Weights of a small mixture-of-experts language model, trained from scratch on English Wikipedia.
Experts: 64 SwiGLU neurons an expert, 2 picks a token, a softmax router, a shared expert of 128 neurons.
Training: a variant of SOAP for the experts, 293M tokens, 9148 steps.
Below are experts of layer 5 (counted from 0) of a mixture-of-experts language model. Rows are named router (the router's row for the expert), gate (a neuron's input weights, with its number), up (a neuron's input weights, with its number) and show model dimensions 0-255. Each number is 500 + 25 x the weight over its row's rms, rounded and kept within 0 to 999. Numbers have three digits each.
After each expert's rows: a language model's description of what the expert responds to. This comes from a sample of Wikipedia text that the model never trained on.

# expert 20
router:465503485535450491519500432492502501490544534494498510522480481526513514544476498470513475482466471502476503473492529506462470497510447523516518523527517501480497551498450498497530521529462521502451472531504519496514505466523515507485452516502518483492565478480506492508501479525482470527491531502499488523460504513526509504496446530483503490498506492501511514474510529454457502480472474527519519480489522519512479483512495518494505525547448497479517522523511563513503541527498501501549492570511489508501556501476494502532508502482519479480506487495480531506507529506498512553484469533483501522506477496487484474481524486539500539514453520487540501523514513539484486535518466528477494480508550478466527521468471496466511509502530507521423478520535477530542539474479504
gate0:508534470471491485516490505520502504500514496484524538503471475481509498503531458497499522493490503559458519497519507486470491507501463505492535522512544504469496522440487509485516526526500508499481517454479494473506477473547482501489483503445503492493446490482498493529499541520545462514552484491530522449477498506481491518487499449477526519502535489521481487498484546469485526472485525504499473471464502510508497532520443490517567513511521469511511522475510492463480510532504457510546506503521501476550460515497512520503506498459468500500491543518518540467511476463487483570481503521551467503468488490526499524476526483497503465479492484510509453537490510527447498542537461503503517530485489543455558490477470474474507503488502487491490547490514457532511535502486507
up0:473512498540507499516500542534474506443520531489494515498458480493528469510525498475495508498489477541478459517506490482470481477537496477470522531527523495470488579470511507497503516516475503497479528470487465521502460502544491494480505477458488512496466504486547489534484497530515484501553441451543523469476510496501513461536517488520456540504547506499494449500486538472495541499467559485481470494476509502492476519509440499508535507490495485521500498474499487463506486488502479534510529494530474521551486483502480502552491493468468503483482547466511534482466470489484507535524485518506493519499538490507494515471508515495512491505471483524504462532492551528480501503507460513479532505504492501512524491475468470500516507531506471483499487505528497564532587497480523
Description: Opening brackets and dashes

# expert 27
router:497538532504497509522510488530479512494514556534535532483483504532474504517439486507544466515467471512503472495555518548494464475544471522513516506515498465493493501531479518513531527540505516447491484516520508535550507472493459532485476540468537482503502497498485492512518492510503499512451533458472524508490528479513503519527463533452496500489528497489515513508506537494471492484478469525486502507463538524529490499494494468483505546556471487478531492525516521491508490483477457526528504517520484517531503513501536487521499525501501501444442479495467522484483524513484523549497450501476494507489496471490481501507533492501538490512504522476518520509531520529529514544479513524471516485467539477466513520459503542469475510476475447527486462540497503524567512458486508
gate0:502480501469507549549483509483516453479512534500533501524500502526510486482486450468528488493523505487531494527519496500453514497551461490517533504537526482512481509467493534490513512518538515476516541514507523509485475488517487546505491501460479501478540505504478505514527511518503573537522536502496483474495491501507481507495479487515507507454517465520475560529510541496491512478498457479489536517520542496480470540502490492486474545512511468510499512496497494479501492488450508506558509437508475537446465547513491534469545462518461516489465484506495493502510494516471483543503485512523516521469463533519494519528486507525521504505557506455499509509484549513481492473496532486499492467479524512498528521502508501420483502481487489446498553461536521492530520472491528
up0:476500472501502446478540517507490507562478478540460509506524493502496488514502531548514528511497502512462481487491519515557492504489559468488520467484464478511495478535466481499507479487512502505510482494455488520496493508467471465512467515552505517532521466465510480489486482510491483477490479484505527502530500471496517480526493480493478503571491514445524457451473506473489508526524553475542474488485477487501535476486552501515543514490463485489517479477507491508516476527502528514462511536460495473524503471522484480552485538478521494492483515447480495511505462486532512494477502443419475505505550488492512469500530502527500516482465550495504475499496462515524498523511516478483570517517481474505485495513525494526499499514513488527517454550483487502529507524504468
Description: Clause-linking function words

# expert 1
router:493499490502512516543489492496509525518482505534522510536471479519494455549477467488532508482499491494493483465531551526493460489515462520506524522479517480461513554502459487519513509528505525516443485497503505516500505464500455523511523510506544472532528476514519473535507452504515474500490509485512502479518539550545484504496480539488515503505481515557518493518532532494460506465475508510506484506447518487518490483509470495500482532528474504487525480529492505478517524513454535474541558518511515568494494562471541471524481497472528467452484491528469521489516516536487493506492498521497477527498505480503515488511521503490503523541526530498527495509527540515520491518468471550504490436510531457470507526484499514484491474459468443529475474503492443504496484479489460
gate1:493463437530501564500540514490452487491498531527490493513520514520491506524514503508503534506532480513472472523491516475490552498491521522490458497489469530506480468485516498499542458531515512518478491513454489489488507505543502511506537505527480449473482460494481482483494504529502505497500514490503509456481496507499509498531497545514500539480519496509502517499477514498534496496536501504466469443535484490486515496501443494482488513534484522467473492510530453460503491518512540504549503524488511457482493473475505519480470507472505540500492493533477511497562521491480460447490521471462527513487509520482522482536482527518508445525490524526497445479518502544490489447473534512464501489491487506480489523474479478529480544502522532526548501448494483564478506448458530
up1:490467426541508566512546512483476501462487501545489532488490525530491507521510438496489531531509492486462483520465529492510517512504474475498485550503488514478508524529491486493541520495501510517496468504507494476482503445520523504498552528481539444483503482478528489433508511519498530515464514472501459465483457515518478493503467504483480511499504473554515498495517500462533501473491508501530485463501514468467513481506467502515483489541484473499525471498576463487532513515479512486468509514471508515495514517495552480541499489460489497550509468503476505484493556527470513486495512497518540525489496509495523438524480490492495479546497571470478465476493511497500511477517522469508511492509511468491489526515511509497512480492516501550489531491494448503479480450472495
Description: Non-Western name pieces

# expert 8
router:461520515547506518548545485522483518492523494507468512481493478520496531519455517492514490479454491492468496483523512521499476498544504504504508507543541478502528531492494528520509496532482542508458483510549509524521531491481454515470505545501541482457541452515535507461522510493488472507476533506471494477506549462516510487528479522474522498508501480506485519521508526474485533477472477475503503474464520500502474506480495466477489518525477444478493509498508527529517511482461519506528513527500518506482516488508518526516514495529520445418479485457486509489523528509505491534497462519482499533495557523482485497462486525524504507532532532494492515501514522539510518588467465571495509496499505496458514496506510500475510479502491474542474480536513465547551489493500497
gate0:516546480556484530492512478459464485477478522543497519504527484488472532480423490510468452514529521490502506506540480472504489527539531563502526487508504509495511485512473531494520503516519455525526468486509505492490487481476488501549486495517520484500540525489512506465507491530527487504551512548546524477485510479520518520482482503518529530488501521517496480501567481507456516506520494455472499503449476523490527472510459564487473507532478490506538489513498496515501456504496500533490492492474516541502529479520486494497480503478474506478492522521479496504514489504472491499478502474505497486475543485478518464472541484533471481499549555486500494485481511493497518486472517487508486513527493522481506465500534486429530488465439515447492527513542499447494562489480488
up0:451541466552512506458553492456492487459484525515467484495541478502483511502445502501459503497455496494465466518499488498445482535517556530515520519478492549507496473504499507475511500510517499504492465468513519484499485478503492498523484513549501496460537520485481501530518497490522541489502483500566504477490522454531502510493456484556544487506493518476502476493537477486505477465554473474469490484462514477524543516502479551467493499543457484522496494534524529483529506506487524551447480483472517489476527466495483499519485497481475484470506528507508514503514496484524523510532490471512478468484526512479511488503504477505462514453544555516438538494491508520493480507468515484516503509501502521479506494484524487473508528484490514482530505510533500490534549448532522
Description: Personal names

# expert 19
router:471520515506495487536494493536479528478512514556528515501493481524494510518478490470539482471502465444465487504525532518474493496537480500499525503536514454492506526497466493523497523504467509475477490494527476509533515486474500522431505499461539496516560492521521516503506460513528451455507530516502497511507508485523496484493499502476495491538546475529502528515526522493480506465478484514541495474489535515538514488544468467504536531535452494475541489510481555528551506506478493480538506544520493520515516503483507491559493501520496496447493503471495516487507521490503477510505477588468489504501506528487475485542534489517497479501501529472520520520512507536510519516472477517471519484470532426419537498486503511463513482484462472530496484516485486514516524496506499
gate5:477547508511512479485492505493445501501528490468497473462463495501472489496452492522492438467498512485510559521500495477514490497529488513481461513493474464516448508494496478554455486510460531503492498546501477493520567501472515522514512472511522483487537527498506502511497515512490497523513513481511491513512501452519513515521488473513474485501480474512498530495477501492499526500506483498517502529517530465532432512482503516500554516451446493481483510445501497491537486517500510501475540516551524459457513473490461524490497463524507503487507492460522523496502492505525476501508535524549498448507510532516511531498585439516547493488476520510437558507514480521529534504473508504517469503467501471452473541476517511521498508518486526538506515505503485500514487508524513
up5:544497506532509509491548508550485496542518514509491506463484477501448525512506504496453516491517542477519516473506455490497535501507489488466487518493477474548489542527557482504502516490491510494513493434476471494520512499517481498476487506507482490512495536463471495500489474479505512512445510495484487490529507495515488482518470523518513505510507507474485547487450512496526505449498501483501502522526532483502496465527520531497444452509463509488440531491535467505495531464498499510521501532509522461491541498516470524506515495512488513506505501510527473490498489533534448523508495505480461577549507466516516513480515514483525493553486489493510518571473454547506521488492511481549473491453465492470478481500495530517525534530493516500554528478528482538477548520527485
Description: Year prefixes

# expert 9
router:490527522506497477532514462504477543514526505505504518497462492539524500527496481492537492509480493453483500471562544517455440479533470489510483448505519467476515514529477484522544512513505513511475478483513509492553526488509491519508504520511497471496573466508512528494463517498532488505480516473490519496485539484510497483506503534470508516540495502503471480536497537493493505469474486556559548490500526517515484485513492491524515507521458467475507494522502506515545520523484506520529539546512505518491505539481530492506468502512501485461509477479453521478447517535534497566492453520436516496491505486478492516532515468538531495510487525446533540527540503504511530506463478515478478516481508482460504472519502506486536490458497502550472485528511487512525504473465491
gate0:504526494523509454447515542545491511499495450483546540493493514503493478544531499512479491510487461499540490510500504504502422476551470499495488497467505511534497553483542492521517500520524513534526466541480487497517499471485482465486522498496500527485493509505512485443527523514548491511500493552529512505463508495496490501487515474447514482476492520509491451502471497458545515512511449510558491498493484473490465481497521530492502533497554501504515516528523482493523522546513466496517546516501501498496543498489478466456511524521471491476525485450495484504496490495537489542461521494491469475487515456519495502496542470500480490491507507465507510485464493464546541461514478487506466502433490498508567483489508522476509509474492491508501454488540522537466514503509484
up0:547521534510507468513492439496562488509508485488516501522495472501511482501521540521487492479500485564495493535523456484465520514501472484498484505511540510437512481493537531513494511503482559521476479510495481499527476525462427522541492508502483469507518522489489480456538494476521493533466490512484491508471498500474542452458454460510481499507510532479470506504536461467500527474492496505499480466528487494512526464499498501483549521497499477495480463524501489484527453541518503517549532476506473542471510502545529545512467491497505531513548483483469534517526518453533532526493491493509515488498488496521511471558556493508501495468498492477471522484510480516461491533548471520489510522509484491500447492488519448513482473478490509469492495500512481490511472460502512
Description: Sentence-ending periods

# expert 7
router:474516504516459483502497460508527525486524548547534515537468473526528489482495491483526504480506499477487492475518507550422452495509490501503520487525497472524502511508467539500503503536495519448473499526504501488540531493494463541475496539479499452526528496529508501479484497545524467470496529515490487491507515497537499522498508529475484510498475507526504506500552520477500501490467471497455480465504503526497455463501493472525505534524466469441507521514525548514524516540510495541525519516501504533507509508470530505511494502537491457486462517505504532517498543554543489517499483531470473515483514486510515479507490510517544532542479535458518503533511531519496512524473472560456495472483555485450526499505505491483524459479486464530455486515529485516523498469494495
gate5:508481514467479514522505545476516516484499555504490498457477513469578504489480531549518517494537494477554509469437477487463462480514477523492469512542515516441501536483497495520470491520478480502484527499553448496494476482469477487486494478491519468484509533497523492475506484524528475499529511409511511514510502491520502506507493492481512552521478491476491474519482526486499485505498505538502452492459496487546499488475508500512500502506502477498497518506523516490504503541507527496501504494495548506559518491506498533498468495517527447494482528468519503451488515515468469495527492497518499516467539510542518498484514515506473489433482482502500490567502488495475508508481481506479457515444483523463506551476526493551482527480524501533493518512523462539490471480527491
up5:545498519478509474534529547491551507488509548515499529475492516472531512503479543502516522512513531493533511486405463473487499472545471503493485491556510490451473513475481512522481490512466508509512508492532455474482478486451484481459489499501500456483476539484498493519522506519528487521512497442492499517511496521572485489522501492487507515515489457495532488452492525483524464489495498520524451517466475456534518511490477497513509497481463505466469533504524517490505527510509522536504499504487515520566509468485510544504474489514495468496480502479499517476495490525478478487532526506517538501467498505551524505464511528489511483463486483470477485527511490484440480499500484503476438508486489539464491560503527504533487528461513501506475513534512470559516497494514498
Description: Closing punctuation, list dashes

# expert 10
router:488489509509474481517504476530486507521533525513527512505466436540490505514477465509515499450494494475471513471505535559491499468529470519493508494454476476544523516525472535500513501535472506492484499509539511504517506497517487488499495535468527487512500456504531506499539503531512498503484529493512497523523565507552499481507520502494496520513533494524515492520526555498520513477489481509496504487468520535539489504512489484493476544534472489469495479492498551491506546510501506525540517519488510548514525497492498484521458516521547453501489488468443513486513505502507475508496457513453521523483526524474490471514486471495550514512502546479466500542528540531485516543491487503449537480501520506463571516468498503495507488501466453499423448525496485523507526486449509
gate0:517488520512506508486474502487545491525498521506521522503461470514486557512465471526515507454493509469518490486459491475491506513532475495513486477463484520459482497491490491524501501495464545525510524538517486536473508483455557467495525543535514484496517500488525476485465472456464510516481534481512468503497545511485529525492488485476506553500525496475497482517516469545523549476487499484505452524483529494551506513512506495483495506549463510514480503494526510495501465512521511564501524476500509497538526502525513511525488494527537434532547532480477472490474528558427470499484468471501493549553469487481524478518485505511483511477489533480471469500527489492529485514481490528493457507499470487501537531532458506542460502521463467467499472498520514509520512495499482
up0:532506495501503493503478555481520535518508543516491538497514475466473522486517482536493510465492503482507472501484502455485484496511514531481478447516481502488465508484490505497498471508462514533534512484495474488466498458503493467501480494507524500481521493483533511521491437510446522522514539486495579526525522510498524524519487455489524568485474478471511490511515535514528541487497490509491461538480497515513488499463523529473511521577515520528501536479479544521478526509503523529511511452505480491505498510503498458494486484468509520529486521456482516472468521521432478523467511519451529463540473484460511474535465467486504454507458505517520477487517508498501495512481499519489538528471522536501527534470467534516492466511469505463500523519496485535534485512545493
Description: Copula and auxiliaries

# expert 11
router:503466518523497498500520455523483511517516530509508517495490483533469494468476483511551499459489450450496476491527531538448483455488451521545509515548527449491573496504491517528517504524514497473467461507514473491496548504497438520487498535481530518514507481543494496489526472533508478489476508514493483483498520500528523498546492530487534501476517508516491485499506536487486489480501482503502517496464525530540472499490483471497527507553474496482503517524516522531506543506517513501538514519542504518492519486494540506503478497519515475464494524507484518489511541529491511547467472536482508493458506476463486466520536509537518508520511530441535516508543518534482539521504487518468523482526511478446528504516496504508518479460483495521488452512489450547523526442484495
gate0:488477504528560529468481480453499524493530510521537522511447483533453501488475506505519530505479541534526466455509480506445515446515471498527443509539486468499505475514541523513519449511482477488513519519479468501487498529497516513446477531468471527532505519478531493511548508474475513487484527517493527519465527526513504498535501513514495490475490484495510460471486522518486528483502478496463491499496461491500495526493512475461551502524553526470512504484523504494465500469509472510526506486578520513455531489502500500522459523518517506468484497505451494532470481551450513501513477480492501499495505426501494500528523507483503463481510493489507513499537526508507502513474495478494525477502470492516538498516529502478505532469526483519517514529504510535541529459510566
up0:452537523498484494525484530531513471549461492514501531496525466480499467530492505498500506494482507513515522565523527502549508526532516491453476515476480509485502507472480479502430534505517497483531539453511496503503518479498505524556504532448560502493472493542519483482509478500499514567514521467504515521534498478493473541447527498482491499520496507493486510512510495471501495508449548541507535505481503494496517506520555513524467508462491472438500503474478517473502506482517515462503484520458463494502473504498463460484502500460507502554488477461476483486460484522527453516510464526500479518489458539479503522504517489437520510516526468479509502478519475507533484527505539496515507496498514489509482515539519534499501497536462490465488518472495498498482505539480448
Description: Common abstract nouns

# expert 30
router:485530495531476488562526490551489504517478517523516523535492478560512490521467522468522503473496491491470506471534533517477460487522503482495512494524512438506521546483461518511528506534491536474478480537514525500522538492519431495501547519495512499538529489505477499503546496524500479513478532500504525517484508504514500490510469522512491480516496517521505522490508530483490473507480482508468471483501522547499468477515480494499493542527440476449530496494502536504525502519490538536534519542495468533495511505492489505540520500504482471472449517473465515522499492506516475497497444570475467532487555510458512481512521481511495491518515511490524506542493530514508530540503492514463534481462508456434510524490451549480495495468473486521494466491508490514504535463506512
gate0:483464485507486451499512506509504530502487512526506484546517522522502517454475473512466504499518526487477484470520484520472475519479512461496527477508471526477491489502522484505512499503501514510506482521491513516484476507543468518564505538452502511503529476500503469458548507521501476505483493537512522497510501541470527483508489506522513494501484512493530537476506511507527455530517534471487494453484498518416510523520503468502534513504474461481530535537481465510456484444492506522500522546498483516482486500521524511478512504468512547441499515477490478483494540472535534477528500506471517492535508467498481509495469511505527508490536505519514537472498464491442566539535474466493512492467515467465498470481427552485463534495543518529559492504496510514521503485510489
up0:455451509473494471486490530489488532495494521557523474528501520492499520480459463507477489499521505519482487494520485516484477513504498440502526471503485537496499475501513495507520487475497483515515493506473503519478491520548512510565461526454517509505523485509500486457543503533518470479502482541527512500505498528484501473492497500525512511510508527496531523471527497503523469534516528467515476476475479511437519530542505478495543500517478484514549540531469459509458487449495493512485533534500510498481493487530503507480510513455510533445510490470490482507476520466540533466520518529462530495515489478509464502504459503484523504480546509527530519438508459485455527525512465465518505491480517457502507462479437550487464529521524516535567478507504497524529486491514490
Description: Digits in numbers

# expert 17
router:462541507501489500519508467539465508478480502524520501542437503525523516507483445498504508452463505463448521446501497481479463477504467505480523491516518451499505490519477495493531513524490515467494488544487492485557507477537459538479465523495521495486519455529499500512539474477504433482497490485510500507514476503522523507508499524508493505533529476548494522520533525488482510472456474523487484500487532523502476493530504469492528523525462459463548513494509532494508549532508494499495525539513491527526502538511532525532506492515527489434490477485491509507523555504531490517486470537472497560519536507468491487514533512504509508532499494489547475512538515540514507525460459547505537495493519484456519522481508510497514490503476468522499492525505509538527557485494503
gate1:512514451537518511502490465535480502484481514552508501520420545516470475508488497526462513502478500508479483489484476518513512486504554516470465531491498490485493499554481487506492451497495567481495491521447471538472472492535499562482513540483469541502515468529508491510516488526509512493488491473485487478537496490509492500513493500545515525509501511510547517483503486489478468512502487470489488492510488485534529561497520457503499471549480505508517506548516515454484497501484484554476545526466502506483553526498508472497499483512499512519508476496482476548498517506510520485480523460532487501533493465508497455520477508513484568520517540527488435490551500482479502483507499520505505468546498482440478498495501517517454510520541482473534525500503482493538521474473505
up1:534515456511496576508498498554455516495478514545515503517488526511479477510492485502460498478516503483493509494493487499514513507510471543484528522510507471501535509521498442492526454510476524498527472473478478518473425471525505554514449512465502527537488491499502482488514490504502497475535489488497499459544460487527516514544501530530501534498491515509505561486511530503474504483494450496510497509458551494498506513552496490507526483537486537509498541528522532490506466519513499541498527507466529495545536587536545461520471495480485498532514507509482433537504455479527482484504523488488512525500516473493506484534475519504475518471479511520497478498498490507460478500494467494462512446518512499475500510520499515515475475514503481474513532493540467491527491529478491
Description: Nationality adjectives

# expert 26
router:481541513503481492540522484499513540511503546510523517538504506539471471556485476527518506461480482464482521446520522516447449463524508519504481508518496482500507542509506484509532491511503510478477504547525530539529475467526456543514482536505500490476565499528484510500478484511517489496477525482531534515496490495504511518481516564486541483511480519517473525517512540487492499484470446528496506512475525504524483485545488510476502527519475500449509498489499519496540517503518478524540484535495507539483529521472536510510477485483509494494510505471481514464491535523518481514505463497493476510469508477458481467483512496502546479520457489476478527536512543525510530519474482542472508454474556456470547511494487518469508496510467494505485446518509478547523525458477477
gate5:454520466465497486524461464508486531480527486461532527479523513504502480511527475499496501501515503509523502456506505495523498536503490513511514533501511469457476482485487539458502495497559530534504538515492479496493462513479498503506493528503477520498483532506541491530503496490560477462447506533551487476483502499560498484455511488511520480495491483501497545522505487498467483437519466521416494475525489507519515514546464524509543504506496537510495507505478472518506472457460478547500497502537479493529481490473529520515492541460514485508470476512506481511479525490513489516482523499498508493549499554468450486505486489564479500482557477484485490502510520505484529498507508510422491538491552529500512527512494514494537515525470516507502494498521549494443488499511503
up5:458517542468519546511516481505528497477517506504460474467506495510507467496552492461488512489498486481496508527515460527486504467474470503539462516506521498530507525501515468483495507529532516483502502481461565494477489505512521495484518500497497554492487463557507491530512526444563522512507530556463506520511466501502508485498495522506488496530521512486463481529493509522532510474506506485491493552455463546539506479472511549461501487495485461526494542507484484459499502529518471512478518472523453529526524528511527475511532486512509470500493486508463473448474502478550515509512462499474474508530497530519466493445477491480484516538504520525523522518519497463503502543467524506449506514452517505507476463519504508500453483518501496485498470445499496535454524531502475
Description: List and field punctuation

# expert 15
router:485540503486519480503527500509515505503520492500519508513495491522506492478479485500546479473479471500483516473528529502487458501555488505522499509506485485511514520486450505502534522503496518460473510540531525469532520478506455523500519520525520464513560482527525519562497486501482494493471537484511500506503572459524501520514514486448473438517513493519514502522548528480478470454474488513481535470476522501503489455480483474510513543525456466485505489495487516518525564514467500488525489523480495516511522515472499527520486500506495461461476505500491494483514524517512532538467456523498471535479482510484497470497488505494569494545496524444525497539483526515526528507472468568507505485490511484469512544493498509496499525488467472556470480564496507537493491456503511
gate1:496535483522486498551512503490528487471500452475518511505428525473501515505457427531516451486491476479476501499531503497528477494491509511514478470503511467507487518508508514486545490468534497500549508552509508513552500474428508527494497511485506512519507477549549485508455474501473493502509498510491466460544504491485512444530492509506502500524506543467530467527540501489507483499543462501491530512548513521516495483516519548539459519488517449492503533480450495511523489514487519507530511503496515528483466499464484487471528509468515470492526515478478467458487546525469560503514521523497491509514512533472497460442449490471525465504478474520498496522481485493492486515533545522528490477482496512459501505486504513524502505518517516530496487511456500522474483496537498
up1:463492529499467530483513483518497503536534487520539469537515491485459491450532508479511518554511509473524453490516495456488493508484464514489499528486494473487501497462487516515503503435500477534506496474499461507502501516521472441487479474506492545492515490515502556488522507497536492532467538514501522490523517531502461494477468490519463498484522488500508497488470506522463492517482538474594480524485496510453513532483466509481548465526501511509526479467497541522456504462487495531486541487494471463510494488522517531497519482543528511553499544477513501481490537516481527500490508467514499508452516479482522528517533465533482530534490474499505516486460490491495486534491529475526462483519537448472572470503535498520512519503504494490503504523518517512471480472524522
Description: Romance-language name pieces

# expert 16
router:492480523522462468479531496536501545514492524523503526534532502510504482507468473491514503460492465499481495440527523512490478483544467501509488465485505489510520563514473536494524522516504514480482487517512507498529477442516545515511501538510496474488536469510492496486492502517483478490475514521514488495493477524509478485529472517483527487498515532533512492499523527506490488443480490487512493488486524525516427481496472482484521504531476489473538502521497512520533541538465530508533522530481523522539517497472506516532524508489499482501502499503448546510495525505521508539507473499462496529489563520501484448482506506473528495523499512481532486560508525523511519531481467542478536486486510465416491499509521557462522474492522429521468449511506490534524540484487478
gate0:447516514473511495477487516539509514512463503516531498509481541490528485495494458466543559507500511537507496464521476529506518486510464479520491519475469506460524525453531515497481505486487548484512502502492526518509493488498490498518516502485545508502507500499487530512498492497557513485478507501513466531494505494480543522481460430520474470493502557464545501525540519509498476477464509465497490455472517460532537522526475471493488497475494523448494515497541499468512465531505516533508490448457474526511519505513477533501464524519437517492480520493522538539522530523511504460497489504477486475533490431522512497498511464486457473485479500484505485529499509479500462545503496490516478538474490510472560491520508516511528555452505501511518483483547473493515526474468501
up0:466538520479496512447519523532526507514478481522519543499459545492484506535534470492512567515519543542499508474508517555503515480502477466496467504506493485484516525469509497503512480520487509466498506508457497505498484473534490507490498507506522535473478500495465511503503466496518478492491498480512502506495512533541535503478487442523484461501500530483505495524530501489499478467467471476550500468465521496526557512519486478478503500480505517487516536517504533454493490512496517494527475429452500514488502508468492552507481538528460497475473533513519523552519503514496513487485518490486439489535507462501526492498495457471514459485482498467530484534508510490490474530490504487501489546476504553449547515504514552512536566439508487481514490510536474477486525511467479
Description: Space before numbers

# expert 3
router:454538490520480504511524463506526510464536549526503506508460461542526496498466479451512512476501475475478467496505526508515442501523540491507507487495500495484541543513484509521516506502475489451480482527527498501517479487510452528472478552495510484518566500476516466543518476518496465457511493488531565482512526494499535511523468500485513505512537513535533499509511527495495489478450477508514510485486543527538475478518500486511528543540472480455490489521470526531492552528450484513523525508503491505496492512479496513509525542534492454479481478499492549502484513513505473517459463493476451526509491485480490517504538496498508515537478518493478514516500525546521512518478477554450519485523525454470513531521487525487511503465474445502464483510493477514518528502488481
gate5:504488435482517482495471543544502515523543513503502549500534480516495537483540481509541507490505533521478505525490476479521492475510530486497496533478541529518499505506429471474509516504498542477495470520457515513465480514463518472478521510487504480490517471493525517532484482464528474511476521473481522514495477480458499529506448496480513456552540507509529487454505478508489458494481523471524496498486507493539473533476461504474517494518499469482458517510471492559543518520500524485514494479512499496511531448549492494495539490502517499527501520490489511485497534501466519523536541491497536456505443499451526480496477505532485483539493490512511500524491509496515544494510515515514509524449501514498503545488523531479472496504458484501497475503428523499436536479469470
up5:493549499527487525571466500475482459529503524501535489476502465509504488498511536520465504480487514547559492484470514485486493492486518550540495519517484465499516508498508508447511464479511497484501513501481531481494517450506501519517501509484502482469446526487540480521493510521507522479498503489486470525504498498520486488484546524446530522467505486504451469516470522502464481543527472513502490496527452519528512530472480474523508519510514521507507504480542511467496494508539521461482490522451508538524508548485485487492492510513459494511494500515493489499493471422570494514480537531497469527504487512502454462479499464485498517471493457500502458508494504505505484467528477487478567468555486517487520465537503527496493487451498476512510531556530483471503467484507482
Description: Table cell separators

# expert 22
router:490521515533500494544493488513500492511505517507493512516476477526487521526485504474517523456491483493475509477520512523493479468539484521508514509476527501532524526501482540517508508518466542462461498524524487515536544449509445520471507527482528478484496484524507514513519513536496491480489516504493498532524527495517515480493473520500501487485532503496513517484479532475501495476496457509515495467511526512495462472510455445500504548512458491475527508490500514493500542542475528543496516525504490523504502506501517474522511499525502438431506478491486493467509539542499470513489477505419487554473513516483449486510519500523519511507487513473531500546545544542519524542476458593501517496499525468455552506490470495491508508471476469542495477544520494506537506491462475
gate1:477514506525497506520486514509487521475505568502513511474526494516469524501466513522509502497509491467538471548490517515455514516487508500511506503453467517490546471465514529510485496530459505516541489468519513498481495426516510520524483534531516476512495506457465523480537493514495511512528526540517522485471499456527481479514499491477524500479541489500482479499466495522494441490493540459524524500476491511466479438500501497516471487526511496514512527463500534497482488531499490511541500508486522466503525484481456498517541524520500506542449468483486521549538506497482506518525476491514468477502457488486534519493479495471490505472458513525513534491471533490516416517509586470490447470509453511464517497539499513505527491488464526504476488463526491488489480518514528
up1:504518484498499494537480480509526456499518544525503536506499479498498514494521496488556531495519516516538543507491464518511477502502515487485501520487514439490480530489529541488464489494475484484519537478519511483496494473502472519508521509513492468472488468479512501515497473508452506507525501514508471512525528490458481425499517477512505454477490464509454491482492497456477440491511528507502548483517506520461479484464494555475513532467490489489514532487509467493480518554463502521492477500509446514481554530493509529535510495511492530498492480506505475448502465462466515487499469545469479483517523488556494523492495498485514500460518542483532542527516553468496484447540533534484490482536518490478492515519527484512492492472499539519543542455550527513500518523512475
Description: Word endings, taxonomic suffixes

# expert 2
router:461536506527496524509532458532483496521483505518507500526474488506505512520463485506530515468486500474470513480510508505494460471511526521502483488521524472488516498494426497471557527518460554486473467521495495523532499503518442511515490522514517486514556472525503499502527490505506480477491506498518486494517521503530490488497484517515495506516516492512511537487558537442478485470468449526488449491509530526532468496503472476483489537509428466465527523526470513518504529571508514523507500539510484516537504499491539511536487499503534480442466491503509511502529516521515513504460476519449489524487523533490475481524523508511511518536491508482496497516526538528519506512487466556489505508496504464449545516486504544488496497464484463537486470553504526513524524445512494
gate1:509521460516469493484513475499495486518497510513484503487498468489508486490466498521484548482509540504493473511506513507476530500481476509544417487548534517503501485484476493491515512521536510487499497524505500527521453526513482475511516523485492552499496469500472474471573497524537504473532479521514517488524534538511505530502463547489515514473434521547506496444546475474547484498502484502553485512502479486552523533527475489507516511513498473490476485503471521508490481491521535464482468518505510494450474490494517505496503478459505465502506479493538494476486519484521536509479515476511494473479484489522478487458496514508496482519462518465457451538495465508570441487496509484481447529494501492466530535461509504546479510506462507484495455485482549503498495502506550
up1:526520450523496505492502513519499476514537502484481511498484478533491510481519531531501539474493520549506503514478494519491544492440479502510474522544479468517492533486526484481495524502481489457528520471528502474508457492498491464494540524464488550501456456523501485511538476473543495491461518535500505490538509499530523531497479497448484546486439505508518512478493495457520479517528494521510497469510501485536529535546498494505496546507517499486466502503495495534499492451474489479497487502477483510456480524471506548462488471491501482449479442481531501443503541498549520464506576521526511455502470504522479486463481489509526489539497519468495517516519459500556487526510523514504461507494479502470506493474486491466470536478503531482492513523550509491488472510516505
Description: Place and nationality names